{"n_experts": 16, "normalize_top_k": false, "init_std_router": 0.0199, "lr_router": 0.000611, "norm_eps": 1e-06, "seq_len": 512}
Below are experts of layer 4 (counted from 0) of a mixture-of-experts language model. Rows are named router (the router's row for the expert), gate (a neuron's input weights, with its number), up (a neuron's input weights, with its number) and show model dimensions 64-95. Each number is 128 + 32 x the weight over its row's rms, rounded and kept within 0 to 255.
Before each expert's rows: "gets" lists some tokens that make up at least twice as much of what it gets as of all text. This comes from a sample of Wikipedia text that the model never trained on. Tokens count by the router's weight.

# expert 7
gets: " and", "s", " that", "a", " which", "o"
router [ 93 114  92  80 162  93 116  80  97 107 117 139 129 125 167 131 140 141 144 163 177 107 143 173 175 136 142 143 161 163 131 214]
gate4 [113  94 133 130 163 117 148  90 173  96 127 105 110 121 109  81 188 106  98 130 120 142 127 108  70 164 172 149 116 113 146  83]
up4 [ 95 110 131 127 112 116 139 123 170 164  69 115 181 158 137  58 175  86 192 121 112 192 137  90 130 149 132 134 110 132  91 132]
gate5 [123 136 166 123 102  84 142 119 156  88  89 109 159 148 139 164 133 138 144 119 106  87 154 163 143 150 177 151 100 142 171 127]
up5 [127 114 104 137 102  94 120 136 124 112 113  93 111 121 119 185 112 106 165 100  76 105 137 148 158  82 168 148  86 122 104 141]
gate6 [110 149 155 105 149 132 135 116 101  99  87 134 126 121 134 122  83 146 157 141 144  75 177 135 145 155  81 154 134 112 137 139]
up6 [ 89 139 122 112 101 150 104  78 147 133 121 155 163  66 187 110 121 104 160 115 100 141 112 130 134 102 103 204 103 123 138 100]
gate7 [109 216 159 145 118 157  58 196 166 137 161  91 210 159  84 162 130 137  38 148  58 108 141 131 105 118 131 160 142  89  53 136]
up7 [169 145 139  96  89  78  67 191 129 162 118 118 195 125 128 176 131  78 130 127  83 132 156 120 104 120  62 125 150  79 142 172]
gate8 [125 121 138 179 142  98 156 142 141 119 171 124  57 132 142 173 123 105 112 144  83 156 131 167 203 141 111 163 160 156 104 157]
up8 [108 141 160 129 103 101 133 101 154 147 169 116 130 127 135 127 121 139 175  82  66 178 148 110 180 149 139 116 148 171 103 163]
gate9 [ 97  67 135 139 132 107 100 145 176 108  92 199 171 123 130 109  96  80 111 121  92 151  89 124 149 156 115 118 167 114 151 130]
up9 [114 133  56 127 117 162 103 102 111 139 148 160 150 113 102 154 152 128 122 129 160 199 193 168 117 137 162  84 177 101 165 149]
gate10 [129 107 176 180  65 126 117 131 132 109 138 103 118 101 115  84  75 136 126  98 166  96 175 172  87 145 137  97 164 142 137 146]
up10 [126 116 121 175  72 139  89 109 112  78 130 113 104 159 124 115 127 153 158 159 132 103  58 129 122 149 128 140 121  88 139 127]
gate11 [107 120 118 114  97 120  65 118 153 181 146 106 141  89 122 170 118 172 108  98  97  96 126 158 110  81 149  91  94 131 166 126]
up11 [177 111 129 152 129 144  86  75 163 216 179 124 165 140  91 161 165 167 111 111 124 130 152 108 150 128 126 147 155  57 178 157]
gate12 [ 96 109 178 159 158 119 162 130 176 117  84 169  89 109 201  94 124 139 123 138 126  61 140 120 113 135 126 107 108 160  98 134]
up12 [102  92 121 144 106  97 187 158 198 122 103 146 124  95 171 106 132 114 112 148 107 106 131 111 103 164  50 106 117  89 117 103]
gate13 [ 54 103 182 131 116  57 183 122 169 202 181  67 146 132 127 120 128  98 167 125  86 165  81  84 107 131 190 148 136 144 113 161]
up13 [191 133  92 152 164 114 102 103 103 152  73 162 160 117  89 102  89 119 143 188 147 147 194  87 144 110 136 150 154 140 152 120]
gate14 [ 54 120  84 170 101 151 110 112 147 145  67 126  98 189 149 141 126  97 139  95 139  96 135 145 136 128 182 163 173 135 146 149]
up14 [ 59 140 155 111 115 135 129 105 160 153 116 106 144 126 114 136 159 102 154 134  98 123  95 159 115  64 158 106 144 119  51  95]
gate15 [ 64 103 105 102 129 129  76 143 108 140 128 125 141 131 147 219 143 123 130 120 175 131 114 145 134 163  90 134 155  93 150 186]
up15 [ 75 178  98  78 135 111  62 124  86 103 193  73 126 166 142 196 143 115  82 149 165 142 133 131  94 149 117 107 102  84 187 152]
gate16 [119 131 109 167 169 149 148 131 134 140 107 154  97 167 149 151 116 141 117 116 115 154 128 125 180 139 105 152 151 124 102 119]
up16 [151 112 145 132 129 160 134  96 110 152 141 102 131 149  92 162 176 116  90  97 143  84 148 107 134 137 122  87 122  92 155 133]
gate17 [114 172 139 115  69 158 222 160 111 121  59 155 130  96 164 182 102 176 135 108  84 125 110 149  98  70 181 118 106 152 155 116]
up17 [124 104 107 127  97 112 141  72 114 115 149 113 122 156 125 161  70  97 123 116 155  73 116 145 125 165  90 160 114 145 101 165]
gate18 [146 129 144 105 140  49 139 192 110 129  92 112  70 117  94 147 180 120 124 121 156 107 108  92 175 155  94  48 142 149 120 114]
up18 [164 150 128 138 148  66 147 121 112 130 158  63 112  86 166 172 142 116 118 156 130 119  69 160 162 120 117  70 141 110  40  90]
gate19 [126 121 121 110 161 114 130 130 137 121 163 128 144 122 100 151 155 122 113 131 126 180 134 166 116 119 170 151 125 117 115 132]
up19 [162 131 181 146 139 189 186  95 113 125 143 111  92  94 101 101 148 103 143  95 120 110  80 111 102 134 167 158 142 108 107  90]

# expert 8
gets: "'", ".", "0", "–", "1", "2"
router [128 105 135 153 177 112 169 115 130 150 157 101 130 105 133 139 144  76 143  65 168 188 132 170 162  76 117 191 121 146 112 149]
gate36 [151 130  87 111 129 202 141 168 126 136  78 171 118  76 155 114 122  64 173  42  99 128 100 191 155 144 120 149 106 140 140 162]
up36 [135 126 126 145 135 110  98 127 221 136  98 113 105 124  99 166 135 145 158 130 130 171  86 156 109 140  72 205 168  82  59 193]
gate37 [200 115 116 147 165 130 142 152 174 148 101 153 139  86 114 143 143 124 172  75 125 137 117 130 162 160  85 112 109 133 128  70]
up37 [136 134 101 171 181  83 121 152  98 116 142 149 154 132 133 138 164 131  67  88 156 102  67  94 169 134  97  96  97 150 108  61]
gate38 [122 166 121 112 135 136 113 140 168 100 148  81  93 141 154  79 225 151 145 118 139 135  74 118 117  87 137 147 155 134  99 100]
up38 [ 83  81 133 140 134  94 171  70 147 123 105 169 137 132 151 134  74 106  95 174  94 136 169 162  98 181 126 130 118 107 176 135]
gate39 [151 125 117 148 145 159 114 133 123 145 117 204 111 144 125 186 147 107 157 124 141 160 152 205  83 178 185 188 111  78 157 103]
up39 [ 94  81 175 125 160 120 155 137 118 139 181  68 136 205 156  50  75 166 140 147  99 138 116 142 142 126  98  91  72 182 120 116]
gate40 [117 155 171 124 101 105 162 110 144 149 112  99  82 130 121 155  71 164 158  88 142 163  96 136 128 184 138 134 191 124 133 107]
up40 [148 141 138 159 154  87  95 155 152 135 100 112 143 103 204 126 131 167 163 101 134  55  95 121  68 145 122 151  86 163 133 148]
gate41 [122 133  60 130 150 133 178 126 121  88 152 153 101  84 162  86 132  68  87  96 153 120 163 126  43 134 152 128 161 172 130 113]
up41 [129 107  67 101 158 113  99 124 132 155  90 123 106 192  80 120 159 174 164 128 120 127 152 147 152  98 135 150  49  94 129 140]
gate42 [ 98 125 187 112  83 137 122 109 127  96 104  82 141 164 133 134 109 143 150 115 222 103 161 182  91  82 125 155 154 122 137 122]
up42 [102 139 106 158 134  70 151 125 122 137 183 146 177 146 131 126  75 147 125 119 151 153 151 160 128 108 128 102  97 143 164 120]
gate43 [111 151 151 132 169  94 160 164  97 101  86 152 175 102 175 145 109 146 131 143 120 106 145 108  67 127 110 158 142 136 170  85]
up43 [103 144 175 173 145 116 205 140  71 133 122 130 148 135 195 131 126 107 139  80 130  67 153 143 140 142 129 200 104 115 211 100]
gate44 [147 156 141 143 132 122  84 139  88 119 119  80 150 151 150 164 104 142 127 112 130 171  64 131 144 148 163 147 109 141  86 121]
up44 [ 96  36 137 134 107 179  83 127 131  79 167 129  99 108 127 173 134  85  58 154 107  75 137 180  81 124 168 120  68  92 206  75]
gate45 [150 127  85 108 164  69 122  67 119 115 120 154  95 153 140 180 176 150 118  97  31 135 140 141 119 121 152 182 117 103 147 145]
up45 [ 85 134 128 166  53 163 176 131 151 176 124 101 156 105 111  93 114 105 120 148 146 140 144 175 189 192  91 108 141 161 142 141]
gate46 [ 40 139 108 126 148 200  67 168 138 152 111 217 142  73 139 155 129 126 181 119 155 140  98 116 199  99 101 152 125 146 172  95]
up46 [177  86  65 148 148 118 104 120  84  70  92  76 154 187 124  88 115 134 121 132  68 121 129 104 159 165 124 157  22 116 103 151]
gate47 [ 76  95 115  90 105 137 110 140 141  89 131  64 199 116 178 176  89  69 115 151  96 127 181  76 148 105 157 182 139 168 139 123]
up47 [171 145  98 113 101 156 176 168 156 164 155 136 122  99 140 101 176 163 165  96  98 172 105 134  85 145 148 116  82  79 177 175]
gate48 [130 102 104 121 161 166 108 130 144 150 162 163 146 153 130 162 138 166  85 132  99 104 192  55 183 163 118  99 104 117 104 116]
up48 [100 125 120 160 118 137 160 137 153  63 205 122 134 144  77 125 115 140 140 146 129 115  72 193  72 121 129  93 188 191 181 146]
gate49 [116  83 134 180 149 150 125  91 163 167 141 140  91 142 183 183 159 162 134 170 161 152 187 145 114 114 140  84  90  71 151 178]
up49 [139 119 125 146 161 103 103 187 111 116 142 116 169 138 133 149 155 135 119 193  89 145 152 123 110 140 124  94  75 130 110 133]
gate50 [107 102 114 119 113 144 127 123 131 116 130 141 127  91 169 102 121 108  97 116 145  50 131 136 117 114 119 177  73 162 129 143]
up50 [135 171 141 109 153 107 115  97 154 139 136  90 123  95 172 139 137  94  97 106 154  99 140 124 108 114  68 166 104 166 159 123]
gate51 [123 142 130 159 129  96  62 171 194  74 184 177 124 125 152 161  92 141 174 210 116 176 109 154 105 117 120 108 103 149  48 139]
up51 [123 179 114 132  53 118 123 115  48 117 162 142  61 145 146 117 122 141 139 114 165 158 114 163 118 143 124 144 131  94 121 102]

# expert 11
gets: "ing", "s", "ed", "d", "es", " him"
router [123  95  92 146 103 155 122 125 169 129  38  92  74  83 136  96 119 143 101 182 147 120 119 133  85 139 145 112 147  97 140 114]
gate4 [191  80 128 135 112 178  95 113 116  68 102 116 119  75 125  91  74 123 157 150 114 169 105 159 183 103 163 142  88 133 145 114]
up4 [ 65 121 159 134 113  38 135 143  98 134 105 143 135 109  95  99  83  96 158 197 138 118 144 114 117 184 127 137 140 127 108 129]
gate5 [168 129 148  81 152 117 122 108 158 122 141 109 109  95 125 123 123 118 207  96 138 118  65 176 110 110 115  96  66 135  94 167]
up5 [146  92 175 202 128 127 128 122  86 110 166 114 164 154 170 124 103  69  84 168 190 102 159 137  72 137 151 172 120 149 177 196]
gate6 [ 85 154 107 134 160  90 109 134  99 179 160 150 120 106 165 135 107  92 147  93 112 113 156  85 168 136 140 125 104 142 139 165]
up6 [109 138 145 161 147 141 117  93 154 184 145 111 125 142 177 107 105 114 158 153 161 119 167  78 111 156 101 103 133 137 211 144]
gate7 [158 104 132 122 126 120 121 155 144 165 132 119  83 169  95 191 131 149  92 167 135 163 162  84 120 187  89 116 127 152 146 144]
up7 [102 114 111 151 164  82 118 156 117 125 138  92 164 163 151 155  68 151  71 163  89  78 142 142 101 162 163 148 138 116 189 177]
gate8 [153  96  49  92 128 104 140  58 199 164 148 149 123 141 168 119  82 161  75 154 153  87 113 184  87 105 126 105 131 115 114 134]
up8 [191 139 148 126 110 132 102 135 113  88  62  92  81 190  80  99 125 127 132 146 154 189  69 114 119  85 101 105  72 112 178 104]
gate9 [195 120  81  93  99 121 152 153 162 157 121 155 113 142 137 144 175 153 135 109 110 146  96 180  69 134 101 152 125 133 122 129]
up9 [121 103  67  95  98 135 156  81 133 130 100 103 160  81 132 104 157 146 135  98 131 122 180 186  70 166 112  71 163 126 132 191]
gate10 [146  20 140 102 125 150 160 155 142 189 177 134 134 138  70 119 124 146 118 117 117 129 146 163 125 103 114 149 118 161  68 127]
up10 [186  86 159  97 117 119 136 225 200 159 131 152 145 138  72  93 172 157 158 150 108  97 119 137 164  92 105 110  84 128 132 168]
gate11 [158 120 161 134 117 128 164 121 157 156 140 133 123 155 169 151 110  72 121  58 143 109  78  57 154  91 144  81 106 228 149 143]
up11 [128 109 162  87 100  92 116 111 128 122 131 101 131 112 132 136 127 115  90  86  62 116 115 154 176  87 182  83  95  54 140 122]
gate12 [113  33  12 147 141 147 115 160  82  80 148 176 155 167 156 125 174 159  97 185 169 126 108 159  97 109 131  85 149 180 150 148]
up12 [157 100 112 107  84 130 163  84 114 142 148 110 132 132 171 198 147 155  95 160 151  83 117 145  98 124 166 151 198 133 111 159]
gate13 [ 85  92  81 105 118  85 116 134 120 152 128 120  80 193 100  93 141 117  54 131 150 100 122  49 159 115  95 104 115 140 120 117]
up13 [158 165  99 162 154 146 124 148 135  90 133 121 148 107 115 151 116 156 214 138  98 162  60 244 101 149 130 161  97 132 132 135]
gate14 [116 115  65 103 109 158 128 115 150 155 111 121 102 153 133 123  88 162 123 137 142 182 113  97 115 133 144 135  94 123  89 113]
up14 [ 96 197 166 180 129 113 149  66 108 112 113 154 118  78 148  77 123 126 148 155  69 106  99 109 135 117 169  45 204  81 178 124]
gate15 [106 170 165  76 115 143 124 130 163 125 137 105 164 133 151 113  87 105 104 125 125 167 125 123 138 133 147 109 123  84 175 136]
up15 [175 158 180 113  94 140 121 109  86  98 107 102 114 135 129 110 132 111 119 123 113 152 158  90 117  86 138 104 202 104 134 175]
gate16 [134 135  88 100 102 139 128 141 128 150  86 178 147 105 132 113 141  91 144  85 101 142  89 140 124  70 150 212 107 102  98 133]
up16 [134  56  84 108  91 120 102  85 149 106 121 147  96  96 112 102  91 118 121 142 114 120  98  68 140 117 120 139 102 181 112 156]
gate17 [103 173 125 150 151 215 117 104 125  72 135  84 110 106 110 151 103 144 130 166 109 167 105 158  90 101 145 143 144  98 156 116]
up17 [ 89 119 130 160  98 136 123 170 143 176 182 114  80  88  89 113 116 148  75 156  98 121 140 145  95 123 120 130 179 123 164 123]
gate18 [128 158 121 129 126 124 139 111 123  91 146  84 148 106 165  42  95 138 105  72  99 133  76 156  92 103  94  96 100 181 159 133]
up18 [131 136 131  88 218  89  87 139 149 163 120 153  91  72 116 157  99 115 134  95 144 137 119  62 150 147 151  91 159 119 116 110]
gate19 [159 118 169 141 117 122  69 116 111 107 132 158 194 107 178 124 158 157 111  93 124  76  92  77  73  78 132 157 116 133 131 191]
up19 [118 189 136 114 125 109  80 169 166 125 150 159 158 146 151 184 182 103  71 175 166 108 132 118 126  86 165 183  62 115 130 176]